Experts of a small language model.
Experts: 24 experts in each of 5 layers, 2 picks a token, a sigmoid router.
Below are experts of layer 5 (counted from 0) of a mixture-of-experts language model. Rows are named gate (a neuron's input weights, with its number), up (a neuron's input weights, with its number) and show model dimensions 0-95. Each number is 128 + 32 x the weight over its row's rms, rounded and kept within 0 to 255.
Before each expert's rows: a language model's description of what the expert responds to. This comes from a sample of Wikipedia text that the model never trained on.

# expert 6
It responds to: Capital-letter starts. Single capital letters or short capital pieces starting names, abbreviations or codes, often after parentheses or pipes, like R, D, NED, Bo.
gate0 [121 156 143  65 179  77 130  93  70  80 115 169 177 123  99  89 162 109 142 144 128 114 155 108 186 149 145  89 155 135 124 154 164 115  96 135 126  68 129  95 122 130 117 106 177 118 100  79 126 133  69 136 120 104 109 140  77 119 149 203 153 153 155 127 100 156  99 140  61 175 166 125  36 160 190 101 124 172 104 124 124 193 161 120 154 106 124  45 149 121 106 131 174 189 103 147]
up0 [115 151 144 124  37 102 166 207 114 179 115  89 129 143 129 170  92 105 170 165 121 108 129 143 141 126 123 132  99 179 124  73  54 101 118 126 180 159 157 114 143  88 129 124 120 160 102 150 145 139 113 194 129 109 114 127 143 143  86 142 140  97 103 113 130 118 178 157 155  61 183 102 118 114 141  82 139  62  94  82  88  93 118 116 107 174 135 147  99 147 164 177 111  98 115 126]
gate1 [123 101 129 120  64  91 146  91 123 129 145 155 176 130 138 120  99 163 136  53 124 171  75 109 121 108 115 138  68 117  96 134  78 143 131 133 181 147 114 125 178 132 151 110 179 114  98  91  83 127 151 173 155 141 123 108 115 109 134 126 105  49 174 130 121 103 134 159 203 154 166  93 179 148 146 143 164 133 182 123 155 126 146 117 111 115 116 101 179 138 131  62 121  86  93  90]
up1 [157 125 183  80 126  64 123 128 125 171  91 144 158 115  74  99  67 153 137 137  95 147 118  76 116  83 144 113 100 134 138 109 128 135 113 130 122 200 142 135  77  77 147 138  89  78 139 128  95 162 154 186  68 114  91 143 103 160 132 139 171  84 167 139 155 163 136 116 207 119 111 108 128 141 153  74 161 171 113 163 116 193  49 147 104 123 120 102 180 210 166 205 118 187 160  85]
gate2 [ 81 156 154  93  56 136 192 124 139 145 154 140 100 163 157 188 146 125 134 140 167  80  90 202 154 153 120 121 100 161 110 159 162 150 117 141 187 166 103 117  89 144 129 161  86 131 173  76 102 162 168 161 124  85  90 118 100 173 155 194 113  93 130 113  72  91 153 130 156 160  81 179 147 164  88 141 160  96 200 133 155 186 134 104  84 120 135  76 140 116 183  96 156  63 149 173]
up2 [ 89 135 168 154 110 162 106 134 125 176 181 122 167 125 126 130  99 101 174 137 136 169 120  96 120 114 138 123 174 135 123  98 137 161  90 127 119 137 124 174 128 136  91 153 121 110 112 107 154 114 112  69 116  67 152 131 118 120 116 122 104 124 203 178 114 113 157 180  93 120 135 149 121 145  80 105 149 126  33 139 145 164  98 135 151 160 179 169 211 142 119  68 109 145 147 154]
gate3 [115  87 122  74 111 145 153 107 180  93 126 128 121  88 132 169  47 154 113  89 182  96 107  96 165 136  79 124 148 178 101 138 129 112 113 123 175 126 106 114 166 144 104 105 103  71 175 148 152 176 109 114 124  87 101  82  98 174 144 107 142  99 170 155 103 101 135 113 153 101 120 176 114  97  63 121 171 129  87  86 169 159 123 145 123 143 148 133 121  96 147 157 131 166 159 137]
up3 [ 55 141 133 120 122 136 177  81 173  95  97 131 108 147 161 102  97 104 137 113 111 165 154 149 108 158 152  81 177  95 104 106 182 155  90 105 160 150 164 100 126 120  89 104 113 184 175 143 119 113 111 112 135 131 192  98  62 162 124 136 122 191 132 134 142 176  37 173 130 103 199 120 141 118 113 101 115 164 115 129 138 133 124 164  82 134 120 121  62 155 100 185 148  98  92  61]
gate4 [188 177 133 179 134 120  84 139 118 167  99 104 119 128  75 130  94 105 135 183 108 124 117 111 112 119 114 125  57 173 132 117 104  97 120  86 145 111 152 140  94  99 173  88 154 110 110 160  66 126 112 158 139 123  86  81 124  91 123  99 182  97  87  57 116  96  84 144 122  92 170 112 144  90 120 175  93 127  93 100 114 135  90 125 134 122  91 144 113 120  83 160 179  87 141 148]
up4 [121  67  92  95 113 152 141  65 183 142 102  80 116  95 145 120 191 165 160 182 140 132 102  67  79 129 107 118 154 130 153  80 125 107 184 102  88 134 151  79 160 119 155 107  96 138 110 118 105 167 114  48 156 149  53 142 117  86 155 169 130  60 114 120 120 146 161 126 154 157 127 140  82 139  92 161 133 103 123 150 137 155 150 149 122 173 131 139 123 163 166 150 123 157 138 127]
gate5 [191  99 162 116 171 155 154 107 123 189 122 107  68 166 197  90 116 127 111 153  75  98 128 129 177 140 153 152 172 175 100 133  74 143 101 174 111 109 134 147  88  75 135 171 183 112 150 210 137 121 171 196  87 175 167 160  91 144 113 128 128 158 129 149 116 112 188 135 130 131 131 150 185 130  92 155 185  99 158 142 123 133 145 114 127 170 137  95 170 151 185  93 115 120 125 134]
up5 [143 151  95 157 129 144 163  82 164 110 229 108  87 129 149 100 166 102 162 142 126 139 216 132 136 138 151 128  82 184 105 207  85 116 126  73 108 131 135 138 117 152  95 122 130 106 112 111 156 117 194  65 117 133 114 139 128  51  84 149 104 171 134 111 121 125 155 164  94 132 120 112 123  51 126  71 145 108 137 149  97  86  96 118  93 111 131 132 123 151 124 113  51  77 106 140]
gate6 [190 133 110 184 137 139  59  93 166 135 136 154 146 169 143 188 158 180 158 154 119 124  97 135 144 115 134  90  97 147 185 136 156 136  85 115  92 135 113 109 122 128 141 110 150  90  75  83 122 120 147 143 123 136 125 108  88 140 131 107 139 102  84  92 177 165 148 156 117  68  92 175  50 138 148  85 178  98 221  95 119 107 121 179 158 130 122 124 122 134 112 169  70 109 130 133]
up6 [117 152  71 165 119 158 145 113 129 153 107 141  82 100 125  93 125 158 130 158  92  71 116 168 106  83 111 166  72 101 113 133 123 164 150 144 122 136 134 230 143 120 157  98  88 105 165  87 198 147 139  68  85 143 111 130 120 131  27  87 123 165 193 110 177  94 172 111 150 113 146 172 178  83  95  98 169  93  91 173 209 197 179 110 122 127 131 157 139 118  81 111 184 126 145 170]
gate7 [112 131  88 127 111 158 152 109 112 122 105  90  99 153 128 170 137  74 148 128 139 131 158  57 109 148 127  98 153 142 205 105 122 142 118 174  87 136 130 168  70  95  73 133  77 119 143 102  79 124 153 112 112 137 119  72 178 109 144  86 141  89 125 160  70 129 137 133 108 140 166  85 153 117 158 124  81 150 144 142 145  79 112 123 110 101 116 144 161  88 131 169 121 149  83 132]
up7 [125  75  56 185 119 126 135 182 130 136 102 163 106  97 134  74 141 124 114 167  99 158 164 163  80 121  80 131 118  81 143 110 157 102 117 141 103 103 134 129  85  63 152 162 118 102 151 119  76 120 134 176 121 148 130 107 108 138 166 131 149 104 103 159 148 129 137 112  81 152 159  99 179  93 140  85 123 154 161 131 118 136 185  95 149 163  97 115 191  95  92 197 105 177 117 144]